{"n_layer": 8, "d_model": 128, "n_experts": 8, "experts_per_token": 1, "d_expert": 320, "d_shared_expert": 0, "activation": "squared_relu", "moe_layers": [1, 2, 3, 4, 5, 6, 7], "router_score": "sigmoid", "normalize_top_k": false, "routed_scale": 2.0, "balance_loss": 0.000316, "balance_bias": true, "init_std_router": 0.0218, "lr_router": 0.00233, "vocab_size": 14450, "norm": "rmsnorm", "norm_eps": 1e-06, "tie_embeddings": "early", "optimizer": "muon_variant", "lr": 0.0153, "beta1": 0.95, "grad_clip": 1.0, "batch_tokens": 65536, "seq_len": 1024, "train_tokens": 293000000, "steps": 4471, "dataset": "wikipedia_en"}
Below are experts of layer 4 (counted from 0) of a mixture-of-experts language model. Rows are named router (the router's row for the expert), up (a neuron's input weights, with its number), down (a neuron's output weights, with its number) and show model dimensions 0-127. Each number is 50 + 12 x the weight over its row's rms, rounded and kept within 0 to 99.
After each expert's rows: "mostly gets" lists some tokens that are sent to it at least half of the time. This comes from a sample of Wikipedia text that the model never trained on.

# expert 1
router:43 08 67 56 43 41 75 27 37 76 61 42 31 49 37 61 47 35 81 49 47 50 63 45 22 45 62 48 37 53 39 52 46 29 50 36 55 43 68 56 52 61 34 26 43 66 50 57 41 31 35 66 32 68 46 54 66 38 68 37 38 49 51 48 49 40 20 51 50 49 41 42 50 41 48 43 50 47 42 68 44 43 50 53 46 56 32 57 44 61 50 53 49 50 65 61 47 42 47 53 26 47 45 52 57 34 35 59 55 48 43 37 66 36 51 57 51 43 57 46 44 31 61 57 50 46 52 56
up35:33 32 59 59 39 53 38 40 63 47 60 49 52 40 37 48 40 44 37 52 52 64 73 46 40 53 70 63 56 68 44 58 31 45 55 29 53 46 42 36 33 68 48 49 62 69 25 35 45 48 36 61 31 52 53 45 49 54 37 31 33 33 46 65 41 55 51 65 57 53 63 53 61 53 63 43 38 33 81 36 21 45 52 38 63 31 49 36 34 54 44 58 66 37 43 49 55 36 31 55 49 62 30 64 60 64 61 50 32 51 52 59 54 56 56 69 49 39 55 50 29 51 47 62 56 22 46 50
down35:46 32 64 46 57 59 53 51 55 65 56 53 39 49 48 19 53 58 47 52 40 66 35 53 48 54 54 57 58 61 37 49 36 47 56 48 54 65 62 48 46 76 61 61 53 40 46 45 57 53 45 40 21 33 55 48 55 60 49 64 57 47 21 39 38 66 34 38 53 38 48 45 39 54 50 31 47 30 89 21 36 53 54 32 62 37 73 48 51 61 20 57 44 51 75 53 60 52 36 57 61 36 30 68 49 47 47 54 52 58 33 39 51 45 34 64 57 57 39 59 54 63 41 33 48 41 43 51
up36:56 51 40 50 43 68 45 71 43 36 53 47 44 40 33 31 63 52 78 54 35 42 51 55 44 60 45 53 57 54 48 63 53 39 50 30 60 49 46 50 49 64 31 46 43 40 30 48 41 49 52 45 65 53 46 57 40 70 70 45 50 65 66 59 39 68 30 50 59 35 41 63 42 40 56 46 75 54 42 63 21 64 45 44 32 44 43 57 17 37 57 36 56 39 51 47 36 58 45 45 32 31 47 53 47 48 45 73 51 54 46 54 41 86 62 73 51 41 55 63 49 73 67 37 53 63 46 40
down36:28 61 72 62 42 45 47 33 59 40 68 45 60 31 46 63 34 49 29 53 68 40 51 44 51 36 50 53 45 47 65 51 48 39 70 55 33 63 56 68 26 35 52 31 56 61 60 75 35 68 34 48 65 55 48 46 62 54 60 61 44 46 47 72 46 50 64 69 34 58 65 45 62 33 51 59 53 78 53 50 50 61 67 74 53 45 43 42 40 34 42 58 56 44 54 50 52 46 49 47 61 49 72 45 44 47 42 43 60 75 53 54 62 76 52 46 61 47 66 66 68 69 65 49 39 36 39 51
mostly gets: "ized", "ating", "ated", "_{", "ically", "able"

# expert 0
router:58 34 65 46 48 36 70 34 43 38 53 22 53 48 29 61 39 45 37 29 65 56 56 53 38 48 51 38 43 45 63 75 62 43 28 50 51 56 65 51 52 68 36 54 40 62 62 65 35 39 62 59 38 63 55 41 48 39 57 68 56 29 57 55 51 29 31 69 52 50 33 62 51 38 36 39 52 35 62 54 60 49 18 51 44 40 35 49 48 51 58 49 70 48 51 46 67 40 48 56 32 45 50 53 52 45 28 69 51 49 38 29 68 64 58 43 60 41 47 43 41 73 51 55 45 44 78 43
up35:46 36 54 64 47 65 72 47 49 55 67 48 52 59 44 71 57 45 50 48 61 52 39 52 53 62 46 64 28 44 69 59 41 46 53 49 55 53 53 58 37 50 56 50 46 67 53 54 22 56 38 37 49 53 50 20 38 45 39 59 29 38 47 62 32 66 57 55 67 52 56 56 70 58 72 42 40 57 59 44 60 69 62 45 66 38 32 36 70 30 45 51 67 64 55 52 52 25 13 37 59 61 66 32 64 47 69 46 47 62 20 55 49 49 43 55 58 44 55 48 38 55 52 60 50 31 49 61
down35:30 41 38 56 61 53 66 54 55 64 62 54 67 60 41 58 41 58 62 47 45 57 43 43 43 59 57 26 37 59 60 44 55 44 42 46 66 30 44 70 51 51 79 74 34 45 50 40 37 40 51 69 39 26 58 62 58 40 37 44 25 48 59 49 49 25 73 62 84 41 47 43 49 50 39 55 38 45 63 36 51 20 60 33 51 47 64 58 59 53 42 64 43 59 67 39 43 62 30 45 67 69 61 44 53 46 62 51 36 46 43 76 42 59 62 53 67 46 39 46 41 51 45 46 57 54 54 46
up36:41 53 51 76 73 62 67 63 40 47 55 39 46 47 39 42 32 25 45 34 53 59 62 45 25 41 65 41 37 54 32 60 72 68 65 39 61 66 36 70 68 50 38 60 47 48 40 54 65 59 63 47 53 56 52 49 67 49 57 58 47 45 64 56 39 68 36 44 56 36 47 56 49 33 42 41 65 49 40 47 33 59 56 44 54 46 44 41 32 67 57 40 54 52 61 52 43 43 49 45 23 59 52 43 70 33 54 67 65 55 57 54 58 60 49 66 25 21 31 41 56 52 59 44 28 62 57 62
down36:56 44 47 49 46 37 61 33 47 45 44 47 50 48 57 46 45 58 71 63 51 43 55 47 27 38 56 47 64 39 49 55 48 59 35 25 52 64 45 43 50 62 70 63 49 57 44 35 39 63 31 14 67 27 54 61 48 69 71 57 44 38 62 71 52 67 81 32 52 56 44 44 52 45 46 58 84 57 66 46 62 30 57 54 66 57 50 45 53 66 74 55 53 52 53 25 31 38 41 41 44 51 53 41 44 62 44 63 43 49 33 61 36 53 51 54 70 75 51 32 59 50 56 49 53 59 45 47
mostly gets: "U", "O", " U", " Mid", " Air", " Pro"

# expert 5
router:38 27 55 42 47 27 52 55 54 49 50 24 40 51 26 82 47 44 66 51 61 65 57 49 35 38 63 31 51 37 71 46 38 21 43 51 70 29 64 63 46 53 23 49 46 65 59 40 39 44 36 56 31 63 50 46 52 32 65 49 58 55 51 57 49 37 45 66 50 36 50 38 69 49 50 53 47 50 51 52 36 29 47 77 52 59 49 55 48 54 72 62 42 61 46 54 48 42 41 64 35 66 53 51 41 43 44 56 64 46 43 50 60 39 39 47 61 53 36 63 26 35 31 47 55 61 71 57
up35:35 40 41 54 40 47 44 53 69 65 65 49 60 43 63 77 25 41 39 51 33 77 59 39 45 52 60 67 47 33 57 47 46 65 56 51 66 71 51 72 40 41 45 46 58 66 34 43 60 28 21 47 42 49 41 59 62 55 40 54 35 25 67 53 55 29 47 69 67 71 68 42 55 53 52 66 37 43 71 55 36 60 54 40 73 37 43 39 52 47 52 59 71 47 52 44 68 38 41 57 59 58 43 56 42 53 62 43 67 43 43 43 48 43 63 59 54 57 50 64 36 50 45 73 63 51 41 56
down35:49 42 61 53 52 62 43 52 31 50 47 45 56 45 45 58 44 59 34 47 33 46 62 57 78 63 55 27 66 65 38 40 41 39 55 47 61 33 47 42 67 55 65 57 48 62 30 52 75 57 51 55 55 66 42 56 60 58 60 65 54 49 35 20 56 63 59 29 58 55 53 15 45 63 45 48 52 41 40 39 56 29 72 45 53 50 50 50 50 56 12 53 44 56 42 55 53 53 27 59 29 53 62 61 70 55 59 64 51 55 41 15 39 48 47 57 67 49 55 56 40 43 58 49 37 42 38 42
up36:62 27 51 64 74 54 61 45 60 55 34 44 53 32 44 41 48 73 50 56 66 60 63 52 46 49 59 32 40 45 59 52 51 53 54 62 66 27 60 35 55 51 46 63 31 60 32 46 55 30 63 70 58 60 44 32 38 54 34 61 29 48 51 56 44 40 44 69 35 64 37 39 64 52 55 43 48 41 58 44 53 55 59 56 44 55 41 48 35 47 47 67 39 36 56 55 56 72 22 61 70 58 49 45 57 63 38 70 76 56 73 48 44 73 49 68 58 46 28 46 60 75 41 55 43 34 50 42
down36:52 32 27 18 41 40 51 50 44 52 45 47 63 57 35 43 43 67 61 44 65 34 43 52 57 30 58 48 63 55 46 55 31 59 49 39 52 43 62 31 47 44 63 45 36 50 68 49 63 55 43 38 82 48 65 28 67 62 55 37 46 49 47 52 50 47 50 24 17 54 39 55 63 34 47 49 51 41 70 58 55 39 67 42 61 47 55 54 51 69 50 54 45 51 36 44 61 49 47 48 36 63 48 56 81 42 28 58 64 58 51 52 31 61 58 47 55 43 26 34 56 64 70 44 52 73 57 42
mostly gets: "ib", "av", "ul", "ik", "am", "ag"

# expert 6
router:61 49 76 67 36 58 67 56 80 42 44 31 38 45 54 57 45 61 49 48 66 44 64 46 46 41 63 32 82 40 68 56 39 25 49 51 48 54 45 82 48 64 44 37 29 64 47 30 42 50 15 68 41 51 63 35 31 43 70 52 65 57 50 41 44 61 33 49 48 34 37 54 57 38 45 29 50 37 65 46 44 54 54 58 46 42 57 43 30 55 52 46 40 47 38 36 43 47 49 53 42 65 45 60 46 42 33 70 55 42 50 40 57 54 42 31 39 44 30 49 44 44 51 51 53 47 48 49
up61:64 33 21 59 60 41 37 48 70 35 28 45 68 59 60 56 48 41 61 57 64 35 79 45 47 37 36 66 44 23 55 47 58 60 32 77 72 53 42 46 36 54 47 58 52 64 44 49 54 52 47 62 47 61 54 41 42 54 71 68 62 36 54 52 28 49 48 45 59 53 63 45 39 28 67 60 46 54 46 43 32 35 57 50 41 59 38 47 38 53 55 52 52 45 44 46 45 54 57 59 55 55 24 48 65 41 50 38 67 36 34 73 37 41 68 34 39 38 44 60 58 33 59 42 57 59 47 26
down61:54 62 40 44 55 41 20 50 56 63 44 54 43 62 50 57 63 62 30 67 35 47 34 37 43 46 74 47 41 57 50 41 60 57 36 50 55 31 52 44 49 52 76 58 61 73 56 65 49 58 59 51 44 44 54 59 37 59 33 50 42 37 48 62 51 63 49 58 33 24 51 40 46 58 75 49 63 63 43 68 49 39 74 40 64 53 49 79 69 41 34 30 68 61 29 39 52 50 61 46 56 62 48 61 52 32 64 35 53 44 52 59 34 63 41 56 31 27 47 33 39 43 41 42 49 38 35 58
up62:60 53 56 60 48 58 28 54 56 56 25 40 72 44 45 66 46 61 51 43 58 46 79 56 43 50 62 39 29 26 49 59 51 27 42 63 60 51 22 61 44 19 56 56 65 45 37 64 60 61 45 43 30 57 56 45 65 46 64 66 75 46 58 50 37 38 33 44 62 57 40 59 48 43 57 54 48 51 72 39 34 47 34 64 50 53 32 48 38 51 62 57 52 51 62 29 22 59 35 53 62 53 34 40 50 53 50 41 59 30 40 55 37 44 59 51 72 41 51 42 56 48 63 50 51 49 45 24
down62:49 74 50 72 52 44 51 49 77 44 60 56 81 62 23 91 53 83 48 55 52 51 48 39 74 34 66 45 30 44 66 56 44 51 45 45 55 51 55 51 41 54 56 60 55 48 55 54 58 52 42 38 47 59 64 47 43 53 56 62 62 55 46 49 38 34 50 42 63 48 57 52 53 63 69 65 49 75 56 36 16 55 42 42 52 55 55 52 37 46 62 49 51 57 60 56 50 72 43 65 62 49 40 60 46 42 46 64 37 25 28 58 53 57 61 56 31 41 44 47 45 44 38 53 45 53 29 44
mostly gets: " April", " February", " July", " August", ".S", " January"

# expert 7
router:37 43 81 53 34 53 69 37 56 69 63 59 33 49 52 50 48 68 58 47 64 57 63 43 28 59 77 63 48 61 70 43 38 33 56 39 56 55 49 66 36 72 45 24 47 73 55 39 44 46 36 54 61 60 46 51 59 44 71 55 59 51 60 43 43 69 55 65 55 59 41 43 63 54 43 22 63 36 45 65 45 42 55 55 54 40 32 41 57 31 34 53 36 63 53 50 53 70 54 49 48 52 28 57 64 46 28 44 66 48 44 41 57 46 57 61 43 41 70 55 53 73 67 65 49 43 40 42
up64:59 40 50 34 48 60 58 65 50 50 41 58 36 50 32 32 67 49 45 74 52 26 51 71 48 46 34 47 68 51 35 79 67 48 40 51 43 43 49 66 76 45 44 35 44 52 59 58 45 37 40 63 52 53 41 40 52 38 55 60 57 49 52 45 40 51 21 58 53 42 44 54 47 29 60 58 57 48 61 31 64 49 56 38 35 40 58 63 39 71 73 64 45 54 71 82 53 50 42 68 34 41 52 67 67 52 36 64 46 51 71 43 50 68 47 58 50 27 45 45 58 63 60 39 51 52 73 51
down64:56 54 70 87 18 43 42 56 71 34 67 49 46 44 43 35 29 57 41 45 58 43 63 62 48 38 62 53 51 62 32 42 51 67 53 48 40 46 72 42 41 45 28 39 44 44 54 71 49 74 59 40 58 43 67 66 60 55 44 62 40 59 56 38 43 52 32 56 63 72 36 35 53 39 58 50 70 35 44 48 31 51 63 38 40 51 40 46 47 39 40 54 37 62 43 38 34 69 39 64 69 42 62 38 40 57 62 50 47 43 71 53 53 55 47 68 51 42 54 35 51 59 58 42 63 65 37 44
up65:58 43 52 40 47 57 36 85 40 48 54 60 32 57 54 64 35 45 62 42 45 32 55 46 29 40 46 46 49 68 51 53 30 41 55 45 57 41 66 69 52 67 50 64 48 36 54 39 63 28 28 45 58 45 33 50 56 29 68 57 46 25 49 51 77 35 35 64 36 61 31 38 44 53 67 42 31 51 35 35 41 62 71 64 64 47 50 45 44 60 50 67 46 50 43 45 39 64 32 45 27 68 40 61 34 45 40 33 55 36 56 74 44 47 43 66 45 55 42 56 59 47 42 43 48 54 42 45
down65:59 48 34 72 44 36 49 46 68 54 50 51 45 48 45 47 43 66 54 64 47 68 37 55 43 52 54 27 63 38 38 60 67 61 39 63 59 45 57 57 24 48 57 50 44 60 56 49 44 38 31 55 58 48 46 59 39 63 38 65 44 59 55 51 49 53 81 41 37 44 38 56 53 72 42 30 63 60 48 61 28 58 50 53 62 51 55 52 52 31 39 34 37 59 40 52 47 21 40 78 46 56 47 31 64 48 70 69 52 46 62 69 35 31 51 53 46 47 67 66 53 37 22 68 55 70 49 69
mostly gets: " which", " c", " p", " he", " m", " two"

# expert 4
router:66 38 76 45 52 55 72 45 45 47 69 54 43 54 60 61 34 41 58 38 57 47 55 37 52 36 62 58 60 56 57 40 58 34 35 43 52 65 55 68 38 43 43 15 46 70 44 40 34 60 43 67 36 63 49 55 46 48 81 52 41 53 48 76 48 47 39 36 32 50 26 40 52 55 47 37 73 33 40 59 43 65 30 73 37 51 52 48 40 38 34 38 60 42 37 42 54 46 58 52 51 55 23 47 37 38 37 62 57 49 33 34 69 50 54 49 40 53 36 44 50 41 77 59 50 51 53 51
up61:53 45 48 40 40 51 43 60 52 50 50 53 63 63 51 55 59 44 38 76 78 42 63 38 37 58 54 55 42 55 35 51 40 70 35 62 62 68 47 45 35 62 55 38 38 71 47 22 48 39 36 74 38 50 55 35 37 60 54 51 52 34 53 55 51 36 79 50 52 71 45 27 50 27 58 47 57 65 70 70 43 60 63 55 47 53 46 53 43 64 45 40 25 52 46 57 41 48 38 11 55 59 48 32 54 67 52 40 69 43 54 60 34 64 42 61 53 41 65 46 49 37 53 37 49 60 63 46
down61:51 51 35 45 61 35 31 50 74 47 48 63 60 48 70 51 60 59 32 66 34 45 49 47 51 47 73 49 44 38 60 33 48 50 53 66 63 47 49 51 58 42 63 64 61 71 57 59 44 63 54 66 48 57 64 70 35 63 41 65 47 42 68 24 50 62 53 48 49 53 37 59 39 52 79 49 76 68 40 48 62 65 65 47 58 57 49 57 36 34 36 38 66 40 53 69 65 66 40 31 76 48 36 70 53 60 52 47 43 52 50 61 56 63 58 47 55 46 29 47 51 38 70 59 56 41 30 70
up62:60 41 69 59 57 45 74 39 44 50 44 54 54 54 47 40 47 54 58 41 59 50 70 33 37 59 78 20 61 43 46 81 80 53 57 54 47 47 31 52 42 41 50 62 57 43 46 68 51 50 69 57 54 57 41 50 47 66 73 60 43 48 49 66 33 49 34 34 64 62 36 75 38 63 38 49 44 74 76 46 56 59 60 61 45 41 48 44 63 57 53 61 48 67 45 41 48 65 57 63 56 48 28 54 62 78 52 50 53 56 31 53 52 39 58 43 28 53 42 50 59 52 71 53 56 36 42 57
down62:62 54 42 46 49 52 32 39 43 36 41 58 55 41 30 59 50 55 49 63 29 47 40 47 44 68 72 28 40 47 83 62 37 43 45 49 22 44 54 62 35 64 57 59 47 51 39 74 65 45 51 30 67 65 52 49 37 35 37 54 37 50 60 56 32 43 57 53 64 77 56 52 62 54 33 50 42 60 44 40 33 40 51 62 59 59 52 58 52 65 42 65 68 81 57 59 60 48 55 68 37 49 62 51 33 42 33 42 38 38 50 57 41 55 49 25 57 37 36 55 33 59 43 39 64 41 42 63
mostly gets: ".\n\n", "==", "===", "==\n", ").", " |\n\n"

# expert 2
router:44 50 53 58 52 48 69 49 72 65 39 38 56 61 42 59 45 59 63 48 66 51 37 36 49 45 63 50 85 53 71 49 55 30 26 60 61 57 45 44 73 56 58 32 48 61 42 40 48 66 44 49 32 49 45 38 40 61 63 46 40 47 48 60 41 37 45 59 78 51 32 42 56 38 62 58 62 37 61 52 46 41 29 64 49 58 50 36 38 44 63 49 42 51 43 58 53 43 72 45 41 81 56 41 53 59 40 39 61 45 51 48 33 51 28 39 41 50 44 64 27 31 82 38 37 52 40 32
up35:40 36 50 44 44 42 47 36 59 56 49 55 60 46 41 49 51 32 48 42 41 56 64 47 53 40 58 62 50 39 43 61 48 53 63 48 62 50 19 62 44 61 52 51 53 76 39 48 74 56 54 40 41 52 49 63 50 66 55 45 42 36 73 68 24 69 49 55 62 55 68 47 66 60 66 30 42 43 81 29 38 47 51 52 35 42 46 56 32 40 46 50 64 50 53 56 81 42 49 44 58 49 31 50 47 76 56 31 54 61 49 49 42 62 68 61 57 22 72 55 39 57 71 41 53 29 50 65
down35:51 50 47 49 70 57 43 57 46 51 64 47 40 56 57 37 50 44 31 52 45 52 54 71 51 42 46 45 72 76 52 45 57 59 53 67 50 43 38 48 57 61 53 63 42 52 56 40 58 47 58 45 53 52 63 49 60 88 30 31 50 23 49 58 48 69 38 41 61 64 80 53 42 65 49 54 45 44 64 27 47 45 50 43 50 55 56 52 54 33 45 43 25 33 46 54 53 78 19 53 59 42 44 27 28 48 59 51 35 33 49 50 76 71 51 60 56 45 42 61 54 40 55 41 61 52 46 81
up36:42 44 42 62 26 40 56 62 47 68 51 51 44 37 75 34 47 55 53 42 56 57 40 30 42 52 48 56 31 62 56 37 44 44 23 24 64 57 36 58 43 58 24 33 55 44 53 42 41 31 58 51 53 46 49 68 64 59 43 65 47 36 55 49 36 53 43 43 36 76 47 67 50 52 60 59 64 32 41 49 51 35 49 43 47 54 49 45 53 47 50 44 45 57 23 67 42 57 29 53 12 45 59 27 49 53 51 70 73 62 59 58 36 63 70 40 45 56 52 55 33 56 63 44 66 62 46 47
down36:44 41 56 43 47 47 56 35 58 42 68 48 57 53 30 41 56 60 39 38 38 17 58 47 51 20 49 52 46 29 66 75 51 38 51 34 46 58 64 62 57 36 46 70 62 61 49 40 57 70 41 28 37 39 46 52 51 43 58 29 71 32 48 44 37 50 51 43 56 61 46 54 49 50 61 35 46 71 32 59 32 52 41 54 52 55 51 53 66 71 52 45 37 38 58 29 39 46 57 44 68 50 42 59 41 42 37 32 46 50 34 68 61 41 26 61 61 38 43 47 84 68 57 47 42 53 61 51
mostly gets: " an", " a", " JPL", "Personal", "°N", " His"

# expert 3
router:49 33 55 48 61 56 55 18 55 65 39 30 20 44 51 71 33 48 64 41 66 64 63 57 35 49 57 49 51 52 43 74 60 47 41 28 45 52 54 75 70 41 26 38 46 58 45 46 56 51 45 57 41 63 43 53 65 35 54 46 40 45 57 48 61 50 24 29 48 25 37 31 55 25 59 38 45 29 51 41 55 43 53 68 43 40 45 47 28 55 46 56 37 52 30 49 47 49 46 52 52 49 33 50 53 62 37 55 47 49 46 36 63 38 54 68 46 71 33 44 31 44 62 54 36 51 64 41
up61:46 45 53 47 44 58 43 73 82 60 63 35 62 53 52 49 64 54 34 44 78 30 50 66 59 45 16 77 42 44 56 50 48 51 51 73 72 54 49 30 53 42 50 52 52 50 70 67 56 42 59 62 38 73 44 36 49 46 53 43 47 49 67 61 49 63 55 38 46 50 51 46 47 44 49 57 62 51 46 57 53 61 55 68 35 58 54 56 42 63 59 44 45 35 35 76 45 57 77 34 45 38 58 37 38 68 65 39 60 44 44 63 44 42 29 56 37 64 58 55 42 41 55 23 46 45 59 34
down61:72 39 38 42 59 52 53 53 85 59 58 42 67 32 56 57 61 44 62 59 46 31 48 53 54 70 54 48 34 32 69 33 28 48 50 63 79 69 38 45 50 47 58 49 56 59 38 50 72 49 35 32 48 61 30 32 27 56 41 36 66 49 50 55 50 54 50 34 45 62 44 49 43 45 70 49 53 57 56 49 43 47 52 48 53 52 54 58 33 58 41 42 37 42 59 46 44 51 72 25 56 43 52 74 74 41 44 50 63 28 65 54 49 29 42 55 47 61 21 61 54 55 34 57 52 43 60 48
up62:39 55 61 58 61 66 45 59 46 49 40 46 41 43 43 56 67 46 47 61 61 60 52 60 40 47 57 49 52 57 65 66 47 32 46 67 70 43 39 33 53 45 38 68 37 33 46 62 40 55 33 41 52 57 44 46 64 33 41 54 64 57 61 66 43 50 37 14 42 49 54 56 50 62 57 31 52 29 57 34 53 39 37 45 51 59 44 62 37 46 38 89 64 61 62 57 40 61 80 40 55 73 33 49 49 57 70 39 59 60 60 58 63 50 52 52 57 29 32 52 36 51 28 40 59 40 58 24
down62:58 59 64 64 57 65 47 67 63 53 47 48 67 61 53 69 57 41 58 55 43 44 57 47 48 43 53 53 45 53 50 52 30 33 62 60 45 48 36 24 46 25 59 73 62 29 32 54 60 32 51 38 48 64 62 45 52 54 59 68 62 28 32 48 57 39 63 30 42 65 29 49 67 41 59 46 48 38 54 43 31 31 47 36 46 51 61 54 44 72 68 58 59 77 68 34 38 64 72 60 67 52 42 46 37 42 49 48 44 57 48 74 44 64 49 51 55 30 22 51 59 55 54 57 48 35 43 44
mostly gets: " won", " released", " due", " government", " city", " state"